Weights of a small mixture-of-experts language model, trained from scratch on English Wikipedia: 335M tokens, 5541 steps.
Below are experts of layer 13 (counted from 0) of a mixture-of-experts language model. Rows are named router (the router's row for the expert), gate (a neuron's input weights, with its number), up (a neuron's input weights, with its number) and show model dimensions 0-159. Each number is 128 + 32 x the weight over its row's rms, rounded and kept within 0 to 255. Numbers have three digits each.
After each expert's rows: "gets" lists some tokens that make up at least twice as much of what it gets as of all text. This comes from a sample of Wikipedia text that the model never trained on. Tokens count by the router's weight.

# expert 3
router:139160091116135129100116119156129143159122168156099126135129125085136124105083119113184162191159102171161177110154082132131159142111111157113164143162147136106155110158071137072151093082051111114117107161117192160151132117124121178090097132166102099097104136119169162171150102163131101127155124090067109078082180106149136087190121143183052141173161097146122082132086133140151102181126093145109121195110174059139105136098169134087128143127186121178103140078147106084144092132162050
gate1:179115118107108113156131135121090160092173124122109133176128121110145102104204157135122097192143105078105083118111128110096138113095121078144109135156115132104102076105173131077179143152136134067116131120170151138094170083098162132150140161094087082151166163150089118138136117144035092196115113100157147149116181147196122119107169110193109098119098089059129107099142140142153127151142172146108135069073107088127170130103146122201128121147138082175160172063147177099103143060160113
up1:104164112155080136106137108113213075141084151123133082109068079139139125099174095113126137165130153142121171101103118111158132110063165094108048134183105140118132123080134152153126111106185131168109102140151091086105086179152101119075112164020150117096135166181111146129137145176091120134124093124121098107142151136143132192064125140162120125162167158124142138088158112099080145177165130137145131090154141137138138101120158039146212153160104163133191106124140141130115084140139174
gets: " of", " in", " to", " on", " for", " with"

# expert 20
router:098104155126132150112069062129139151152131171156167169122100147132101170153148097130157149124155123142164147141117084144103131191173095133112125154170149128083136146096123151075151134084065140129121093206100152189178137103125115163060033102127106118132137161114132147165137092105129152133121113123079133110095180122149087075152127158143111167194088108167156098126074176175131108106120146166131142161144128113115061132102169134109163122106160166149092196069091111121128086140222091
gate1:184122091088130109139199060114189099165058129107181095182114107128130116143144107115116180172093128056132129138111137181117135187156107135108112082169134229131107162196141148112141114121136148162111102116068061128186079119077127129147099098103165165108130142143157100155188114116111167079137145141137133156141155202112190151158093163150098125117129111147153085115122156133089090156168086124125105174104094121102180121143174087118143094097149141118093146135096097123151104099102146
up1:128134125098167113116137112090187145147147094130131107120135158122119099132083141112115147154073083059192125150143132158140185120092143151100160110090139200157145090087102102188112126100092132146183145124147161141178135104166147176149171156142120146093140128118176103149136144157100105138109126100139101126190215153124089128147087133043098086089054112125102160101134082097133100158176144142125173163168119133134138109078132146117122091118133140144105104029133225137133065099087110
gets: " (", "==", "|", " \"", " ", "–"

# expert 21
router:138098103163143114130132110164146116175135151156088140158135109146076127153108129199198159118172144144147181068150096196116099107080106128120129146111114110127173143097135175062135155133092061118121121142121143151211100101087109141069055151129181110130131110181184120162215080149131144141135127125095086118089200130179091129141111151127124155179099081159120098097116200137146102120095110131145109169127128076127107117134135092099087126123141103193109121095108068093162149155167121
gate1:116153083163240142130199130147128096108111103165170121109125094122097136138108140171088129123109126234191162119119151084131064148170075163121087130118135167131142130095143149147097098164099131135144088103128159115210110053112097125072126109147100127140170031111187130108143096124153116167111167103114093147198136141166142145206165169109109116127123124127126154115119119137149105146093112137122126149142115107147092166134150086108187116102104080155147079089125133152128154129120076
up1:099132111147135100143150140137105110151163156152141145117170188139099087133168080116130093177077085178131104093111075106093093089212182118142105159066088156162132075088094157103099134115084130162167141062130112088184116130096051118088139142165198167164120117171186140124094097111171074190078179143146126126112159119129181174113181150118170102112080113062149120108130111098170137146146153124188113108102114130145150160120135089110173153125107159147148117126107124098161102110135134
gets: "\n", ".", "-", " (", "/", "–"

# expert 26
router:095159115127169095152143117151162144147113175124086117147094149087090169122091160192188147143190151116173124086141126118115166162113105085168072126156131105102182105122139138134129151100115134100108140169116150157169150087107152178101071120115104121095125164088146191178179135165118099179103169105065122106099103137161117099201116168107090146187092126151083152077083118141121148168189108126131079165077123080119119106114172151095137152098164042150139124071107077105143137128175116
gate1:033179171076161157086151094109088128146115112189113123125168180105101134133124140130097154160101156115181038137170156144112176169078126132152134147194121091114180127115142089118112124136162105142126140084046109159153116145154111122132131110114107089165118089114120193129157106134168107173120081119113059102181125125039132156123162166113127096123124132100122134109057185142147145067157123099178127136127105097118170160154141154109148097128184118140169084072126111148156131124124080
up1:141109113137127082122151170130152120138102101073155153193162164149157102146100144103111063114156120081187150154163166155159136118193031100122143122107160131135086210137110094187122126129118098170111093122107135146046098144110151135118114157136093074212111120116086119146102120138126106078142162129120143156118122066166163090134202130118129163174141149085177101103161138172097123124122091067135092115135103130128114144174126098205102133142114143077089139130072150126116164067142158
gets: " was", " is", " as", " be", " were", " are"

# expert 28
router:132137102125182148131083099132107122171136159089121156165131149077123184147107113119235151087173153123149133142138097121095126162145111164123075098149135094077167095141089123084166120069074127138119128150130172146161152135131138187084077147165109143157172101169188185110150148132165132120122124099101135093090120139150144104149099184116104158161143090161167079094141158177169115120150104130138080156101146095133096124122178142035118101157158124178103138093096083073132089142183056
gate1:121075094101130120150077145145156202154093145108096150115048104093092151131152104112161161113148143139141089113159136139149109064106091122184105147170135164151148094096094172161154138080125121097142128125148138144116076133101102139135115105109095124148112082150052141093149158149145122112159183180142100040106142106125223106090129133117165091145171109110095171077159207094121125127150151122150110093141097083124121156166060139103125169130111104078156127159206149151098202125126123
up1:139108125123036125113123149116076187145138159054129194150118047181107123075117139106117158098160113150134119082140124142166093081136159168112103128113152202118161119131134123105152117113183136181143112096129112125097079130093123205081129143106133151133143089119077079130169119137137121057112116169118116095118153121156162110118127151082132100171102164089199126120182127194198121139163139149082090129115148130156110096118137144135133145128220050107115178121104144140180125110130131
gets: ",", " United", ")", " States", "1", " 0"

# expert 29
router:157137089169190149125079095135082128193136143123100151138109117105077212136150133157222141116151139146174140090150079139063138140111119117098127103167152137117156138116133095114135071087100088146086113184120136115182145096151127161077067121143138129140116119130163178139183144143189131106139081075079104127095117111140124143145085167131093170219118080164173085123146138148173133125170152147159100155116143062132117099109154141071095123142137132148145133126113093077123084153142048
gate1:148123135112149059176053116121113108189099189168148148148067167131108125099108104102152083186113118149158146081091085132130164104114090101128128103088118096163144167139176122155099117148109088129152131118195053140142123128129140099170107086114193100133166181149100100140171137135160110074098129112125169104121186107145195187141076157120119100129117121194108067207123107103160197133179109108155111134103085146093114086132127116104098166137072102110147145144154127121166160135156097
up1:080107171183188142156148166160114157175105161116191152159126128136091139142109113150141140113074121147128131098097167084093121188141144156093102147157135176122123097114108143140095103143153110110147142127170153082137101041104142199176130121051169146097061117158164141165149164042102169076120179139089140118137122118103076125152110113101121120130091150097153090126119102200181174132109091118157124086123144107084190081180154143126116122154121101110105114116155169122123131059067114
gets: ".", " 1", " 0", "1", " 2", "0"

# expert 27
router:112174126110173130129100103130123124170119191164101137114159134079087159132120128195152132158168096181187116093116099145089143146124081134079071126138153090088166129130094143127154075100091085108115085175084172174180124145142155184120091127177139104140158133134146171170138087175179124119155069077033107094107146115131121076134109175126094147190113109142175075112113141147155137135106145133126108149125164093151154136114191106108173107141160108177128135143097087065149093174136071
gate1:165173115092128093163208148108112086142120114190128059160129149136212132128105093185124110149164144082130103125130100107128118135110073150114112163162092098139135061154145119118155156117065140110123118160095134106163143096178112124132136116102192148158123113160174136072101078137118117082096093106088130106175147081142156072063147149165143114142158068127112095123125169112129122153081115130183153131152198054102130131125127129120144160160201193133139097076162198129137098130150103
up1:154112156072195111131130144095080157092181147139160117115081139090138165136179086149119125149096075150228095142124149121145158109120131122103105185141123158135149131113172114157083126117082121140112141160169133126152092122120087150145134128131123085112162101104118189142122099103120146164111081096150131132146096089092114079079116170118164168124128155150127159057143147106134148143050129169140033096174163137144061106131132068117208146169174162082178158151096183120117099091113137
gets: " the", " a", " The", " his", "'s", "The"

# expert 12
router:113101110095159124165130084146136148183086176143124155115117180048100194101075132145132134155121099167186135097143090145092149153125113121108104124156136125104137121091127149083155077095126119143127084190126173165182139120113144174074021139138149103104180159139133126182184150175149099122143094106157114095088158132120158097150100187132075139220127088176145139107075160145193104147092123133118114182120154083109132122113170133087097120126168117168137131079125118091136097139150090
gate1:116113173146135132133152117178132172148126127089119107131151104158141131104110138118133123157090077132122113097106122121137120087107102112134101140133094106182146115097115115113156158124130139109155119156158189125093087107118126192155139131122108095170111137103064077107157160096138042159080102139141105131134255071129149096144089129152154037207108175164210164120102166145149147177057133099152118170124160139139116147064133148113156150146144124180114134107124117170089062087101149
up1:121135145135129115146101187086094183181122101071107156135128114166152151094179114099116170136153077100152125183124081169087107207153098094122097119140154186061101161144121136106121130203099123125122073112108094134109117172144063178116122120071169133160134125097120121104149102078060162110197164145103147182161125158124152124126156183085167119108090162146194108175113107108156108185122157116093108150094124147117146153120134065138143110071146075142173140143137134111138143145141199
gets: " |", "|", "-", ";", ":", " the"

# expert 15
router:092106093118104113149134078132157134189108188131140159126124147061115163107045176166150152138187122120177132128154076155100140155140100109079105110145130120110174127082120129088143101091110128127085096176109148218160148111154122160070031122152152116067127156142145146148173100180146134106171084112157119099099150124123094100151130187149083151194116066156155138086081120151153087129126113146102137161128170079121117144109181120093100114133173107156114138075125082111135094140179092
gate1:100132097147087144114133204143032132098109199160169128159149114179139143147107164094125106182119135120089057165100118110115092139183097146076130163093150125123129104141131049122167171156119100153162124105074186145113104075134138152146158114143131102153096124098151123176111105108146132146130163144129064080091061122091116126120116174173135148191129087075191117124104059167129133168143136139117138103195156140178110174156113133119094122118161068077119159141104135085129116135096104
up1:171091187148179115125084137080174149176165063098137125116094140071135107100172144078133145149115108118142158199150131156115180098112112155104133130120106145112109155072100151172144125131108153144124141067211083076149095121106114175130152131152091099112161133131105095132167200107094106177128053141118165121153207124157095150122114110067116089066116131164168146112177188116105140143131161100115141142127125109122101141103159123107199097043135133189126067136106139144154113109126126
gets: " |", ".", "-", "|", ":", "=="

# expert 17
router:100109117123159151146123100141149096161133156136116134168138157037122128156072143214229145088155149169147149137161077109108148149127126170118125143176119098092193161104100158069124111093063087145111108174119189159181160157157114139102095139151128129120155115141181181114181148125140099153116126121070132116082130110143142071162117134105106147133132095173181116120110160142188109109134121174135126161083138093147120123114159123056090088097154131144088139101085074087135072126149066
gate1:107144103113132074123148174109113172159100166134105161175146160166088167073121089165152129111105167113120122176104186103062107090193181142190141139141081095122159101128173100122125155154196127077180123119084141126059118158170140100097110153131120166128146145153162164099080157126114120123176129109152181155134112159106086131105185125136115119128172184071152145175118098057153110103166116119089066126152114126167135196166123108064170087112103120098130088136098112104127177134095105
up1:071178104116130142125131066134094140147165167139178098147191075067159114118117125074156161144168132144119152125090066128143098156108129112147126117153190125158142108127141110155159150174122128119152075053056102127124103121134118141112128091140111086111176147132080155185089094171104156096165193124078174126187168110111069119109184120109130167156079124126033108176112060091116127140150117109105147154123110104107126078148084120068132108123149106151129184130137098131160071138094121
gets: ",", "s", "ers", "es", "ation", "\""

# expert 4
router:084106151204229115091106098179096115168086164151106167151124104147070189102146164171188157131141106137192140079143096154117113172157123123101114087155159115108160113162157089141137100078108120110124104168122177147183169123115124170068016113150129125113111152139157153134165141137134120124127101122051126142098130149132100108161120178135094134192128116119147103099152141156112142089148095153131114144077139058156092144155121128098140096116160118148104135096154134064165091143131068
gate1:135120122124147163052139144107169101127083132112126139128131109158098202118125145153172105092137170090169128081130094109138098140144166177159133142173112115129088104095184147124130109113121101166123091079152102145200134082169139156180107158137133123070130198168060174179086112154148094117170082073076086137146145124118114068132123124135071147180171126074117176126111086107135196130126162078143127120135137190077154160101096107118133101084124085146097129112086165169086157087144167
up1:103128157113121105161092165121213112087158150080130141129163156121144173110135127124117124151160141125129194106108071149137133133151128085095153171142139113130096146090115141129143121127178190056128123151143078174107181140131099100097113062088081124162154100080118081143103120052162113133127119145125142113179170126098097131143126233057181078129141107125171157124117118119119092109080064163166164173116077146119127170153116093134139138079097094147152199151104140160136121065134082
gets: "\n", " ", " 2", " 1", "–", " 3"

# expert 7
router:140134128129130114140140162162157106190144175116118160129162169132105201157087133184186159135162120178177159106124099158110123154126133117105074108174130118087166134072113151148111108089084098132115117128139129142198137136085130148053018106150095129109135180117151136142157139183167130129165141094024120156075159102140110130180109171129109121219140092100141084116107126124119119100084113160123090138114126087160166133117151119145083133132131102112084138117097141051142065113155100
gate1:134152088080122104122147165124050143121069144090129179159187106116146175152145182206124039147120172112135127091164106164152134104070165110064111114054147152096078176120119190145097096185126151084134166112127128155107132127107141147072135120098147178088182153135107119069159067195083127139119163158090105152181127127143120154177134128111124074192104092100161134152133100115172122100143101122140104117137191092140150150113103126124113159165135142119137172127133121104125090119132097
up1:180162087137163128163051157123116098069141130155111147160163128118127118122115123144122072138091168152176144114160070160139120073071173081162115140144174124099138109119105160125167126116152128077118112120132174111162204174080165132106153123107066151113188142133126099113131085135150097125104134160125154088077110069060114138130071069144143114128110090146155161114154129156148156108153128094078109194089161156119119095136197165193167090128082177166113153159137133140071149078115087
gets: "\n", "-", " D", " C", " ", " B"

# expert 2
router:143173081162100100115134123134147130173124185147102126145095114089129156106131128127170153190178121193154132132158115134131166134105133136122100120167126116121189128139107177064137112093052114122117118197122166179120130117114110184080079102111075109106116132119156157141134143185118112115188120052064094070082184109153121106178136162169064145199154096148138120085101134142120128148089109154116129165074172092103106158112192114114132162157188133175098147087173125094131111146141080
gate1:154153125121095099148174136131158152133152069154133108058161130152131095077112149147114047137134144134146148061148144102158184173135139095077094099092121145069076024166118103110124134144102138133150140104071093147098122111147131110120136153121098096151118137156152121182150124157065144086114193126159141138114148141132075127149161099122141210165121138167111182086108140066120160139108115115159107190087151125120078137130187117166090193138114122185131162065137183103169111146105149
up1:153103153124142169092122095184131144150128192164149119132075138106107160119125104154125120113137137115127134124116100117135163095106101175093119085184118105173142183042102110113123152102084135172144100109151152133149075166138138092108102220145137161094145129116138158128127162075114076162108071157140191107167082114106146133168155126165093078140151182088161119121152135129161104110194176063090161097145122114134135091154070125073114108163149157166128151183128131151104114135127007
gets: " to", " and", " in", " is", " was", " would"